From a checkpoint of a small mixture-of-experts model trained on Wikipedia: vocabulary 2048.
Below are experts of layer 3 (counted from 0) of a mixture-of-experts language model. Rows are named down (a neuron's output weights, with its number) and show model dimensions 0-191. Each number is 500 + 50 x the weight over its row's rms, rounded and kept within 0 to 999. Numbers have three digits each.
Before each expert's rows: "comes before" lists some tokens at least twice as common just after its tokens as in all text. This comes from a sample of Wikipedia text that the model never trained on. Tokens count by the router's weight.

# expert 71
comes before: " ", " the", " of", " in", " to", " was"
down0:469557414452510536498469506483451480541432428536442503536458504504502455510478503514461525428546470578436447386486542502482537475568499460464573549484628501519503472473472406481495496476477435584497463514516527468566565514470423458491564451613458433437475535547470494475483435545582490416456495557463576498384550504583508487552534486432357506440522442471577432474515512521590580566569550423503457519596561464494494443476534494462492413560542470514559541534591560473378430504428578521436400551505485603492510463538481539499421455494585529520536571460504500457520483492492529533
down1:510406467439435495474507525425456512475426498485485499516476451470534536485452557642535449542487497438517503453529514484575501448588511502493533520597452475447401394485483483403535479466385436461528382447502453446515526484567492528541457523467483517488408510538542434456487544463495445511486585508483531544473349580488509500549487473558471454582461496533614463517470502491478443403512467557503503530432533519462445516538576522483454479526478559547557505545514490630454534493421555471595619490470479567535520550468543458487559536514564520487490480373596514530522411395542519528
down2:366483398465439509548548565517512528519530499560593468580523527456510508559592494472552556523523524497549492544511509487520518496561395542521471547484558520406475491555482531574528434516450574486520546537597517456435382510486438481541555486495500517537561547501451481617449478432450478544594540517478521507508444523510475551534378558440483517573641515472531499507453403528582503503473465479516528424576443502543488468569421475481460452508502437483547459516552550481415456577480457496467550506473535544526438474370445446511558526567412428434483480560494443444588519430455571509
down3:502461513487550454454440532459503502519402510545597550551495483412553538480444520472484531452482511482529513473497484506521453461516583513431483490582544520521493423436525507491421481490570455477530401515475489540515558449494453531499476600443409489643368405515420481584495508436548545468594575504466427615561457476450543437464577511603493422515550505470598427572518573527457554496533504541541499521487417482542498499513476379480512586497473532460548501527573488501578480390554534434534533532487553520571494420550524474502440462491538388575499520559451459502568505516444458492
down4:502560503384496474449508516483456412469468538549515555402565499469515477543558447459394470445542558508671486513494555562537451539537495535512492530429427468435436428553473510471577557495477370462462465495384487485534446492561559526484482497492480493463464523486521475505525530465594487497561497507559427551479484548564445519490476468512522387547507466394459535413429410485459470606435566469438566537479568463432511535511435422578505454454507379504509553542458503578513443414443441552446578589536531461471534498541461498428496571512465508524556555463483539447527530481523497500
down5:408593437460478461409527408478489524543529497484640528538539493441567510592499478609493558540465475467478552469473504529425499435425465490562575475530521569496539475494520480599467496526483535513485575466383470490502487516565601496550509510482451447548534525541519561479444509501456520614533468433525428446546415509513530464469451477432426507437490577564503407511612572509460498429475590439457503463546470491657588608549467437504459518469550507490403508496450487526401528502498520459537449456554582486558476486547537508454480540522480539539519484409461490501508473531570578496
down6:460576523527422468497540474471466564501508412436590508495509486590491600365546500447538433431439453541466537436487437521551443481544578416438454521497490381448475496486524518540482505468421391444459524497550551530478414464584468404506537581499481520424466548495544497539538563537526528500528390492484435629484513468549521491530560515407485604471531472455540448435511517478614503420526486473585516526441498462486516615471532472534559375586433535476514416523508503560466541492527492630427478451481545521494522530457455533515522514511510521427459492501524468475510552554519480465
down7:517490499554589479540509603489430516473540502499484564510442415469486504605619504535572472504494452534578481502406439461541498525484520508433481489616535541492443435492520488495424457528461502508488422531464464563461542493660559476447527489497559596478447498465547480479329524489484504519522513496447538453472469537530522448552517486575525465477498495521642470508441495587457431471509471488569533422544459475580429503556430521519392520494543510448463545535528572597449571564511454581519555487415463446453543499361440496550510498541508451498432557498397490531540485506503539510

# expert 17
comes before: ",", ".", " of", " and", " in", "ion"
down0:529495570591523582593567496480582562385483496517484482417569441529492524441556360458480479441512535517500484377549503453527474489524500510433394512585442442489492493420381494499601467487550496477500497549519447561513563444570555494582483531604436515530501472543583461490522522491536486468441579572572457507504456465503470473528427523466445487575518500497417569514485544526555472513493448481442447601590548450529466484408524527493416567477447520475513541431561563468514440590505500519503501543439586455514547483562474492526542546510496457538448460587552478459488538378453506560
down1:459527546538460530536502538554499448461458371581568530524545490500476544540533513552537475462471490487471466557458473502466532534541483434589477505486489421484528495452467481464566497521442479510441599507473481448478506560445513576503546502518540495530489483540597512482500539482493458438536617483505548497491528543525573441557392456456449503470534431514466405477570559430556462607411520467648476609535423575527375486499402585548495508471498511578473570502556512446614376576588466484412457467472543548442496518489458496485440508485505465566473514571478549525488448499390425511
down2:530616447507447460566465484517512537468478409554453586534475445543479502546450484475532502397516556495429491511507503521571553559462477466480552488564384505416558489561444544485595466514485465478430509540523475518558471425533467480355475569508448409427506494591482419503404493462512567483526531534511564476509558473527591459435446485495450562493538537515484435496442485440531473463546484561608556506526495611488491517576515535511540517456455619471506436572498503623444393547406562422422450471422533525483581445530564443512509515560464452536474471467489543521423519510500473488
down3:541492541543387427444529500429482479508488453488477538507472395453457556527464413554514449533483492461467498521583560463534490460485459574524488565551570497580479607480444456491442482499485559588505461526576468498535339512543458548470498474456474489535512565455419491490428511497512583653512479593514467468441465451575505494473475648444463482430540527572524495526498490604524471493460444433425604565516523512575530504463540489398469412486491513378535477511555489525486466496525491458492449491510530471491510507442579540465544573457502522520469464476562355510488517581589526500
down4:520506530446587493505559612438625545403522502490471448487541556556633507550490476487453528549471510514515536529461467490538436507498563487517541528495504532607498534474472544558521507518524512527476487508396496522555495435465544567517504547504529477546477491575494423488528430578549489499492532418554443470633383510386500554522482461448505571419554503411591587528616485469493493563517548492473462587591667518581479524514431485519515548364457482515513522509449509582486533500475577528490480529501505466435523523507502544619520409477492495512517458521526458524500478534456496598
down5:546475454493513554616453513494571489573543368493479523537497549580544429445545526576453510469433569419631434445617426530428499452461490485454490444452552453510624465476404495532468506456491513450375575533476510534560439537533496430472449454496417449463623494525508532465493490547499583500470492559530475458511524485540444587480553495510532530510492534446484577563482523564497508487493584497478564456497507492510466446508532559563448544532542461542426492532586484566448479412522466522576457524431598516541435483490414475578475498495454527427565547571455522566518505568514472433
down6:523546474390451526450438401454545502515475482395560554475517372541511577412535427506371480516517482527482511525423524479519534576475479468568548599506458496503538525546413545524578514475487480452527440508442628505535440516462525469542503479586550440505426522590529493465500500556523468497583452432521524519562505550440468487450618546538559511474452473522458461480439595455493459564474588561516398589426544516510583598522579405579492468454400496510477491476532503488475547485518465537520465491549582590492552505510431494507504511577473493601522534489442549443442500519492520507
down7:506479524471439493467497538468528517511500575520502594502429420492529432515496442534472501495472490512549471493566384436558475505537397495458540513480638619421420532504469552473499452452491497480555477507519425489490483444487462553422475589517523616480432464382479398422598477532445439513485477500462478516554447577494483439459518502604586493521515434523481495508564566538590493573458564482474504462515703469471427590461548489548429444528555425588547517475524477527458403486503544537514426465534508482496494531491469494503501427485528498508498471552483371518519505514528468443

# expert 72
comes before: ",", "ip", " of", " and", ".", "a"
down0:485507491442536515543512547559464615568470518539455540489523541546471444434471525479409528496531534478475485495490572421451383514486476517413507498489518486524419522524458501533478471569457424499595647488481498304488512512427495408505381495492484492511571487507462486546508494568550453461545524566501506540492546562525437506470561485601566500560521483509460435466498446523504559534526521435411511509567490519436581465461532561505518445510541507558438546511455476515517456469441416464540493498441534547442509425504410485588454504387504623396383462545529481460513463503469587460
down1:541451665450425453450516478497462522409450576469365514368484500364504487463487535528454432473446530495559455533566584518468470544434482515440512465521418454603529420477506434468505426482533455460526405546496550498476488452454489553502446451491615524505494514531485434494554526466534511451545574479454393502548507529516504496464471515492490454501469484419490435446433457465566438456451442382471497508431503440396483500483444569560449531535470495474502466520517388532511583519492467567494539510434496470526509493478419555616544453498570503534437463445543470469512532450516578456
down2:474559554512476530513545521617513512528573523449487453450463583474558551552523478431471510403536510580593455487575514448467509488554504477491480489489513565577569585467542481467473475520574505479501530474484636512538490436505522515493472560640578588470459411588500510454509414432500458556513511448502525505460519457533455539491486483438513478434523583472384531583503450447506502424464472518490506528514502508514545574563443476505465562460445536479430535491449560496521541510564522487496459447556443414433353343497541529376476516531486440389498410485587504519489503474543478460
down3:472522472403473490467595550507453591543533473470535555533564507563561493393475537504382551516495490490564444444504525558545488527452439530453555498459453549486510442487463530505489552471532462560551530401576554489498524615492479525543416541510444503602407463554436535519578520559429494556457515588589514500546473496503553659405535493469546519553511544493530504477488495540456494587526481501544572453462519514527559553484469501558622582546452576475493465531516470537459499497449488539498426560533576542613454473496548570531582547423434446427510440534476460463462463510500500378
down4:495508497453489485577439531523557428533486566475510355521380418579485453501567481464494593517527448494403439426474409524457519511425581526529455579433539539466561531503426476403448467513394584485473553501467472521548532472468534554475499494519434453567511520496564609510498517486458434465412485547450503520542516456537431544588516437532421500510524529500490571471567479511498521450515621552509495514533460495479503530466469532485453532455441461452551473447471507496417440565489579535482390512425419554575448528489405491535564551451449502491520445431431451600461468460547471586
down5:543482466466502475427491463435406386563467546484480476537598516446513428538515485432429490427525571504429445500492368478503513488477512572453476418397557478502502455474584546466459581507505458505482487566453552495482460519480558470442478470478497496664498483601498590484596479460487545492589513452514411548468571492416483499508548476427500527531453492501513514495485499564431435562571481486531560430533462469516463499491579531523516546519511478572498558429597539507557517505565444463499447400444465604611548463478416527558441496419537571463541491535522388510500571525491479445
down6:541461570562411541465516529438509431388548518531444481488577572411529545595418500525426505484477494365486451450641491458485447459502548506577458470512432409453485512472505457441470508386513567559493483503527444486580558536545488477426503434530500495471497475529543466546558519460458496497427511459510394503521550478476419548506488468487474565514467522427555527465555514413464538482439499508467494466475441472562508553445548541488461525582477388533508615486496420465557428520458523477493564537428400442481498428472361537467509477409520480472574511470505592492407554476489484471
down7:455564573530505486434537490479505532506564463524545562515470482462458478424455516409458476519448461478429520567473533403506487607466483480491563592478489555432522447583434504455523580486509465505453592519616548541442568485572502458445558499538514500466432522477633434466669494523547518417513510511503543458400541511502546499558444485482523506537504549393450477460500508563610559540432485501480511510501470477470494439495555432530504463517568551482492503503497601469507502502395597527526475481485548612423574457460502485560526428478425476536608532534445487422467529521473505620

# expert 49
comes before: " |", "\n", " (", " is", " \"", " ="
down0:436529551522473477536449470491551481441464493392547456524583495484426476487498513521488420504363496453483537635500486522468541480628563515622448511425500472467502561488417454524524514532504562630561582535569394529458462463572545510507503460521551514476550459521512489511518530459546602501462466501506524540522545494470586504527402491465531505523517433571440460498469474374546524489461519469505564499520478516452426507515500482442493485447480436460562431449477405467596451509610463479560500485526540507428488522397456560524476482568433619464439439574527612506468510447441488494
down1:448453475474545625589478544471488543447462523491409507430434473462587391553442444452457452492506398447407459495542570453483508469433479451416426426461522523546490475478426492527539517477502507453505528470536576490539407436519502476466463517587501522494543441479423485473598541475538598542524417506434499533460497484528504579487550443531528494431502412496451500381446552557491509508437478373479533502543514523530511557415552489457474537520387425462475501535419484451523503448448525454531442491439434479506435557504514438553521484473403471513512468518642466566435490546519477395
down2:520545435544393510461477523394434438471508509455495550576594542409591501480453536494529460534503517490461541521464596532462585430474466476481479542559510499504635498434526529470547448444493560490455494460498551520480517543483538585469454539562478507643492541586564505476606457447590492513377465438477514457501460490458526521491517446604490462487502523573608542508559511569488425555440422443515499474438492540538559544533514483509490474379484542473535526522422433477474507537427517492574502514384594522500544484585516483548523381418402499443551471514536438491484509486518493499
down3:510504478500523358530468519530610642493515545505472476494520504517524502558554568656391413481542509456364521442500557500579480641485588537561489442480473480421508496519566433527473502511571451511482454563429514581466496521479479495566525565570431439461449504546454550496446497482480517480512466449547446452553471527504426495519501515502538501538460451524595604514534527481477503448530533528551554513472471392456537539558482577518455507500425468494437390576554516480526542430468514509425527528507592492411534487551500518486543565508536506513472548454538502548564599401548530475
down4:483519485452583537534586492497486514583515526485503441465511529533453509491456505490507547510467474541487535463572504437453548508527580448529496552547454556502527521552479486505484488547568477554521471514454463473405563423535422510497446492467555473555281523486532570341524531503602537469508556500516480420447573422479518471467413414540489563481500506462414507370499491490491471492528475508473496447538413554504462471549448527508527467485482463648575472474409557489531539572486480464539477488529502361489538419539448448547461510472445433520463572591472486396564476579452477520
down5:484529473538534517505572524534493527531543507505426539490504485576489501575546499451564455390555562472503500514470466460530607483555516515554459500479495421534531480459445520316566659543507464576554545474469511596477600507483496579417476509532456584496445525487478512575487404498570466453492550432604518517421494516569538515495457561489457604566513527373435453421502483499512549448529503458518429471481484478444504483470535488509550465558513541486487481513521471601476353528463481536509433547512461492504490496417438392465430475511607480546486559570492511434493527564502512555
down6:483551425459453590497587509472517535441401619558463484496476449462507427432493544411508544462422459513528452441482534555475516506453503527502648511484517522528522532632530513406534544519522407436522419498567475456432547501522572554582505448564494568502513595540484475476451467505476535463483420490504516517419319537487582496488500442472523597416484539573594513531419462532474527522503508470522455477416529517498489512490501476557529493475579480450475564514507438421482523477479548471482403552474537556526411595491400499537448558534457399497477471500556490523528448556501537487
down7:460545500453478486594478482540506455488492490586521496469544543502424538504417477416435436432534447515486445618479542428486477471512472487525461579471422439531574535508475455590462540552520485451392526472436437522541422488512500437501474505421560504407497448543559564452512547514532480506586504582514470573491574512536557462465375506598505430570591472479437481527452582565502509584394464454512417560566538433464473461406480541455578436572452473507555434532541435467522530496515466463449519534514469513446563503535496472534530571488489494485629559404467561533490526443457466428

# expert 8
comes before: " |", "\n", " 0", ";", " was", "•"
down0:533489454443558598524465532502546460496497476503550450479370548479537520531513484518461482417526438536554519551417462537456660506520465424439500517459483524500419473470448451506524426570520445481561541529439442483488528543460498520481464517531572518662501506411568450435451616609547474494538522512500507457444522490464560496555475531499511515507530544517527546510495531521480532586546533448528417502426454532523470436487417575482534397571549469549578548585518532523531439538577420483468475516504531616366489533555563492468611449466488507526501413486472522520503571516408514564
down1:523501468541525602434414575444506506430485541507490481474521559529431440531539451516506518506451571528444544501464414460544610578538465523518436489429597509538465467442496344431488573554599456597357552512491527497512529455514499429435536458431492623538501516586512502500474482509438429461541524573460400451517497539402535523586477515534475493466512539447491495519450569505554519449447481440515479497597431529481458460479551530539458486431543426460479574471535485494643572467531484556444475472462491459532531507515506452440533491408515468411560497526526499546426512536458489571
down2:473422489486497546530463547405492497420508518514507481543498519502504452415380477493510515507551427478462383511560408534479437524499598508494634435498523477490534461548467545551431480536482510574584512497459506541466508523498428508489564410501600473433530492524433511399504519554460459468514454479422506473491420499495460562535465549563512576556493447533501456549481467544480465489515492506528500491448440416538537517507449511457486445476576521522586379439470468537532516546516449492549550416510405414480551535381592477539411504583555520462439545478470421550472503543685430507
down3:497402518523517469462456441600467533544549484528496409446539472456445496495491600461435566473451560585503627543493497618538564550476534372561435459599435501553472544474477482500470465451500563524522504493497494503436425506457523525452498503442454437555437455493461453501437486391509500450498496421502492578588430590450520428442527502456521516454539554549548503518458396497477525465466628504579521497494519524535437435437515529504495532387500532573353531483488491543450562467506511474437454491495482512551533469601520501548457564480475568502517544420451493465502541389484490422
down4:491509480501477561509531597505463480448519492508424508504538483486457575587473499532510481449526486560449474410557466440507464454480455493521536528615432506461533510468590453561385527466576519544520461471522549505559581478502569453515465466579511652499505550477550530394509411463537478574431443532566559441435521493575560544591435448428442521430504590422506486528491452443515486530571505419431455503454532567489508460554488575474485555513504515512530530440380419468486384495453471505464486571525511466471507672530550558385437527485512513439474472506509485549476494533452498445
down5:369421522520503471441529566540469511464497498488468493493580457503458489554439420458432501418536443451418507456511404518430441432500549429542498494565493423450497432419548461436549412561560494544500416509428479509544528482523482500565433483445497459589559466570479483439520527535501529557500448532501549453527534482513441555496414448502438498483497492430563477502542481558521492517518493495531597529500494595460426602506376551449484559532479466497493494443508570472497536478416554492419456515362435564446500548515556553492550540513393486592467617545494461496348513472502504509
down6:456463538477475482494503595530528544504518508482495476518478473473494559455474436545542492465496460445533568542388577577533500495540461529460448533513488525520519510499460515453523506451578510504593544502495552446430403560594484472463358443429472554600467677574456540523444511531492425536534502529648494539579380558577524572519466615583471505574504472489457470511527480442480412384439509463455524376522449491488533491526530432502514507512463477513532483457553454567508541487620476442478475496512594561534508453487483499417509559525490559505539610535488471530530523530520503486
down7:498519483550433526452473461499551502557523451517531560381499604574498493425571486568479490406403481509556444513419401507554505608506427585523548498534475483513515479537500476511473483501391440534455458492508496500513596432397524532527503477481560539468420483509538542437494457481548522514496514479566466476499504467493543526488469500488509612500588394512469537479429497384595546495558455478559487456516507439453539503493437478501521496401533434584563462404469412541496575476488458409461435495543405490588525590421440526494456496528510563521570558477477563555416505473574406549

# expert 52
comes before: " the", " to", " a", " in", "ton", " of"
down0:461525473541535503549494552545532496472412520541588488510444511411546460503472496507416515469501539531487395423541498475455559530497552516514499501484422497495584510516525529481504445594475479419487527542448561549395519463539578498585563520594530488516490493455515448459542489396552538440470520493469605452478506486495519509478453413552488585455530434586477328482544494537544572552489561432520435551522459472480506479399394610550549495477510464548410454605544500414486457494467530584451525598505500508495481410491606523521603446503597432521464479513503498550551527483421524504
down1:491498477473513423571494478564530493492494493487498504481588575466481531479518513587472461502516542487428458539584492540753486533525559529533500552574517535449482483539510415511390488457442428574551456565394529413529509527536430546525497462444503558497402585479495485500474526515511453513443474478453606459436458504572525394547444524452511530451504485516523458544512479478564598480498459512497504437529485527522479404579501377401519497508506492477518510557456555491575546447496415482524556539451490567505476497439439557502527514427504508415439640525518503486575469487474498574
down2:435608565502513621565477501603553544498525430496518510445530507557439486455535391465478564532461452487571495508556512472500572498514487396408520534484539473472529450438360477576540504546474468491473430498480519476490524455471555476420444520461517505421497398404471577557441540531541472496488481498613560549496596508441423499520527540419443563462550547502433482547439612510488533536483486455476539532444528513451513432616493490474479449512452510516530446489553522529483592540517543500534418465429450479466495519465412569450527447573414472399490486527424504460501548626485472520
down3:391508495436543582480482459499553540577486399427504377426496524491550527500496416459494470553521478578527526506476527434475349490497579536581485510490488546497359424491438466520525572474575410387449562438461506550528474547502514579510512425467474522514492462504592456508526461550467470401515537496496517540493502529563488570473497534562517589540561559510517547538509494440504559510495495524469468534474543398478417485478496453491419538530495598499516610493499516556571540543570445482415501433553548472488483472484487467547577519547454499536660417414477570533512526539502509519
down4:428521490525556496552460515513570469417505549425504520515487466468520449525464555534567452460469589548388518563463446496436541445496440483564535617521480469496559588464523615485452485513460500445423504516520528478503534493438463521448532472477535400434469528522431490516439465477504494451442518464445611568445496538563465439474453530529418496409531448553500520521510453537414536549494579574507464559505524503475544586404572551542473556423460598475537569473472464543507538497587532533473445448591377537526473640427461497480441516572584518544439503406482515551458558478450498558
down5:453497509511470400492462419502517517535538548483570503476498489585478566539477468473490523444447503546478497458486505382406460496422437457468443480508486534461444614450535559557440570495373450380604476540515523497477491480517448548622589472520533437544616493497443511397426464580565420456508517525433455534478544536581569469440403485594498501481592512564462582513487428475514504506570485454412463551445514444456503458470440485539463467437589469535445479525544438500498459478503452492403446529531442485465447476517489478548465468445514538446547472421528539408513465443485556492
down6:547524503574541434470480420464550460490468405470552467509432581461466506480549538616492482516568543511644519470496526518538443581516587530463542535429547490532504598506470595527459482566509494537507563462501455439499505470440483473428483564515575452468488488526519466523464410460575534516475527558476548528511486520549582426524489457504500514511548460438586345520491528399532477451453548541525480455535553514494488517428529444564469502531442570531517469381525507528488488519550588552509515481430537306496588475463501492475455391525411479592554549524496470415463542486453461538
down7:573491589507530475618464533556513468446614503505522504469502485446425536535409429426452481550428452542648510539580428440511488532438472449505594498526499440570435534484441498485514486513459528493507557589524450573533524484528420430512487449444562517491491392594426445479547511486543485479595516531507481471446520524421546454521394443611386508556467547507486513535557507560483494466516450490624468471488546455524528506501511595469522562468432458545454541509438513535506538556521437467484553446454487485498579491477571524465508519506452517498566573486544514425375418478483411529

# expert 65
comes before: " by", " to", " in", " the", " with", " that"
down0:554480555525479503471459507445462395556465425448377442520570472386435586539508491492473553507469452536451460530485552513514507425436560473654540518510451437533529512522505512412472426431466494570474557486468460541499549487567518569494514452508587542465490485444465472525517595501490628401438549525479534508572395576471548490525526505477558439500489485527532504514612504500498488472567486558529383552495519470463502421494406500510514464514453541527521465502424548515566588506515455567554475523471382514421503425565490509565511514400544458504570464513417540513448500489465499623
down1:529601493475474616567441495495501481445470508432444562497501431525462548629464435455503507440626529523515503447421625538544453418483514553531523621442440531484554586619440506476483483536500499469550491515533473461452500474505558544481534550441454488441601503541498464413469535542435532574507505548579551568499494584491576533465448530531487564483557523505503470490486496523523511517454588544546506530629549380483466463530455539496558429485425460498511434477505444581466521468539459496505525477509473434517459581486540488336524452537455476537366525468471518512533480501500534461
down2:549472484492539445495422476433484439492464543484433526473509450428449440547465444450423504516544619473407468519503544449475434451453530452467513480429543461547617558491471467428454437543509497523573561597549428466478438560499434488459447507511438491512554428517465658463534517516494485532405472516516423388567495506467474473482529531490463429540498404479468542428458494607475477477464428489565642468516531397580579471550437465435455512494529490425474405554553417543450512430475457552486543539470527527495556490487459462528498476474516514481588440431499544455516491482509611489
down3:547523426533462542573509530540513540516465509477467479505467572607569563551441481456541476525487424517317519508483420508520500512538464488501547500515510521512557476503561458414572550456552465452610472424507483539475585555497523485421501403476494591460417459459474458464521526471599517435620547517521454513538462588550522559502576507520397461497583455416524467417567591507492520598524615557516445575540455495431558492570553474438480499503450440441566586458560476537496484498524530440481516474519435469471495494470505512592576502493513528517516581490569471487442475555560415497
down4:560448394438465429575523506474518472441530447461455469534460534411507447497535430577559475491520515468486457488460397594487484542478453404506520499519501500387552410508485516517570515507517536411503450526407502496585550460457443412495557493551499590459551437501507471508591548554485490517566440527476526521456459471434533544534489499603524447455499496471415559504473504620407567537509501539495476477406504520467486520572630468521518505541469521562451511533564498478475526470456507576498612461541489607599435457487508426456508501564496438475520601570388562511501578541423483514
down5:448451549428428483553504469464477532490491506450509491518421525423524546589479497526503461504474547427568462464493525478403395643566520542496526541468540481503439439517531507576510449457434469457428548401627422513534509545455479532502502557513518549465545625478478445518534355452507507498495501442452422419461429497539433486509486530508411487526530526422492561465394477503447471478475438463460502579419475573527557515579426510472454483489548515447549475586458466465425577461408467513584439474532436511545470562462536393423421519483457530496550515520519401481510473477510541547
down6:465475527490522500506514610479495486591549472508496458493517536542560436485518503550471601525544529575502431502546521485490454500533550509454444554503521419503448503507437450476511521459514582492523543410487586487487395460585531376404499448510507487533490482479448420529506463600527486413476491529460524548462624550516554549394510542500498380481477541401459457545436545512528433427511520494550482594469390370519508521504575616372505462548514497454527506497505428497494489459503427412590457524503466461421398496466595536525556504525513467521470488587472504512457407510550515528
down7:440503519438426481409489422534453484585472456560544500505494520586392523553596527451562499498491441591510518475464516549452392527415474603482537457542579456528531544521549519553492485517440443447455590455488515587518461568486570521498421507514505443475531466516538537468514490593481440452473478507483506577581587604476418433407412504576553522468544545471522518538508454426513544540541520558434593575522539507472452537552515402485619549515450518517517460489550582568497590511496591489472474528502455486503468557481494517432531457510407571509528413386545443521469532511518473508

# expert 117
comes before: " of", "s", ",", ".", " and", ":"
down0:543555497527548558551511608630552550454493483588505575505534500485537444622514449470601532464566481500467446510599503439431534514523551506436468508481527579570477495496400486549460463479649513554508372486474466531507533474458516548502555464507512575453431429454460417546396499517455510494517494488503556459413524556580460475462466458504466443482500438455504477592470500479496521504480428525515507646510545417423511483489472557519436520533461434485419459474523504428450497605545435486505447494493422511473449552502498485451530489621551521521476505526615509558572588487520504472
down1:436468456412523506511504554464563508397482411509507437543501440481579534504493443486471408411497439393533488484475428493456511501468360450579459449444480512489524532498568492415531505513417491559494545418563517554464432489561451484582561506437483528445553515419580501522445556557613510589521498542463570435486488496600477518525453586453487474487494461501481538514558517452512529517509465478531573412590492466579431591543499496469453530521591431502541370559493491541551469483540447489478589584480544493493535503498469466546527571536426455518539525424462507575562419512488590542
down2:562579450532590500443590508565627444505490464520521492427453528561478485497500535532473485500525416533527601622503519522522455498464487581530467506518505523489462531529509538505493411552519505514517517479588511513459459489359386461403476584532424573521407475488459561559509509424553481599499477529455477500488509527460554475474483538515517612482572575445449444471403577441441583446513546439529484437564551544414510469439563529521565485513388546501501437453491578471526510535474568493491470534504517495524540521515456568507538495451456490423352523584518480492486587536553525440
down3:427405491420567460446475557513527468469556530557501491563468509545485549564454388481544380464458371560425496513473499494543457508464513410422406536548529455520479569443423497439530514438549433534453514445496517511541691493507500477528486450513440554580526498456518496485464496532530435441503500591423526493432555579612530539445504525536430474400522516527528418493557512469537480489577558487464497564485558535469452493567431536489490507603548470421473515478502529494525566527519463461497484453477527500451372518547541539492478509474435494585597526547598490472510590487543525500
down4:517464526529515513443552473450436417439482526558518496470536474391518466531496464617521531474530448470552483461500461440534493506539443511492564441402502529504471389573540508446442498514397549515439522456526547490535543522610497557580465449429445521489473519423511465435506463442523535467451604487492543541524503558475508463511456374646530367501441469502495500524527474448549476495538539488563524533547517518494450490470468392507504536557503543478444567464397518556618507481448552550495596476530447505522493373567527536493516365564575499574484555508600444529462497446443496500
down5:495568574478423551595504496535565516560407489492545603483471528490512532477561537487387457539432434470587464508502487528500450527409446501548529605449596517410443484486492540475555470524585432567482536546411443547487448539455549533453565554467442464598473539441556461524436520466478532629511442560585497541513504431537450517501430610441557532536505525497527524545470482516440500558406524508486574581526524491469508544502500414465465468498495524548514448496572459499550486408524617458519541464508492548520489463540434499582480500518540517487480365454510443489589517569538418575
down6:502511515458507508466514431319517497548501537536530500540516536519561439360405533496471481454494504447442513526530533518422475469593486468465541465485503544518486432623482471491522580584484552602561530551499563495508533439517512545496493535527532564601585481494497471475486537533461496497418483578503475517595517507512586604494456566521510545468486469476461523585495464528563444385487574492472519360486495460457497545504578457565544433501503553498600459405527466539530478462485474508518510503440472563481485555403528494450486465513377426520435527531377464535531599494513438435
down7:464647429530359482516488449556378495458545538546517517447462515533574523462510505516510463520540490492533414454552511514429507505546543527630496559450461521590542558528438503489535570529494463491517495471544496464511449464505596463542519447544472441435476469511459597408535517525463448524554517587464473463488470460442478548479465432534594507615537484473442539486455469545545520556524515435460418492589462474581519505473450501500474437399480471471543515505431428576451510433507467566429560499522487401456505579546527548509426484497589512436389528585563435430554568557507539519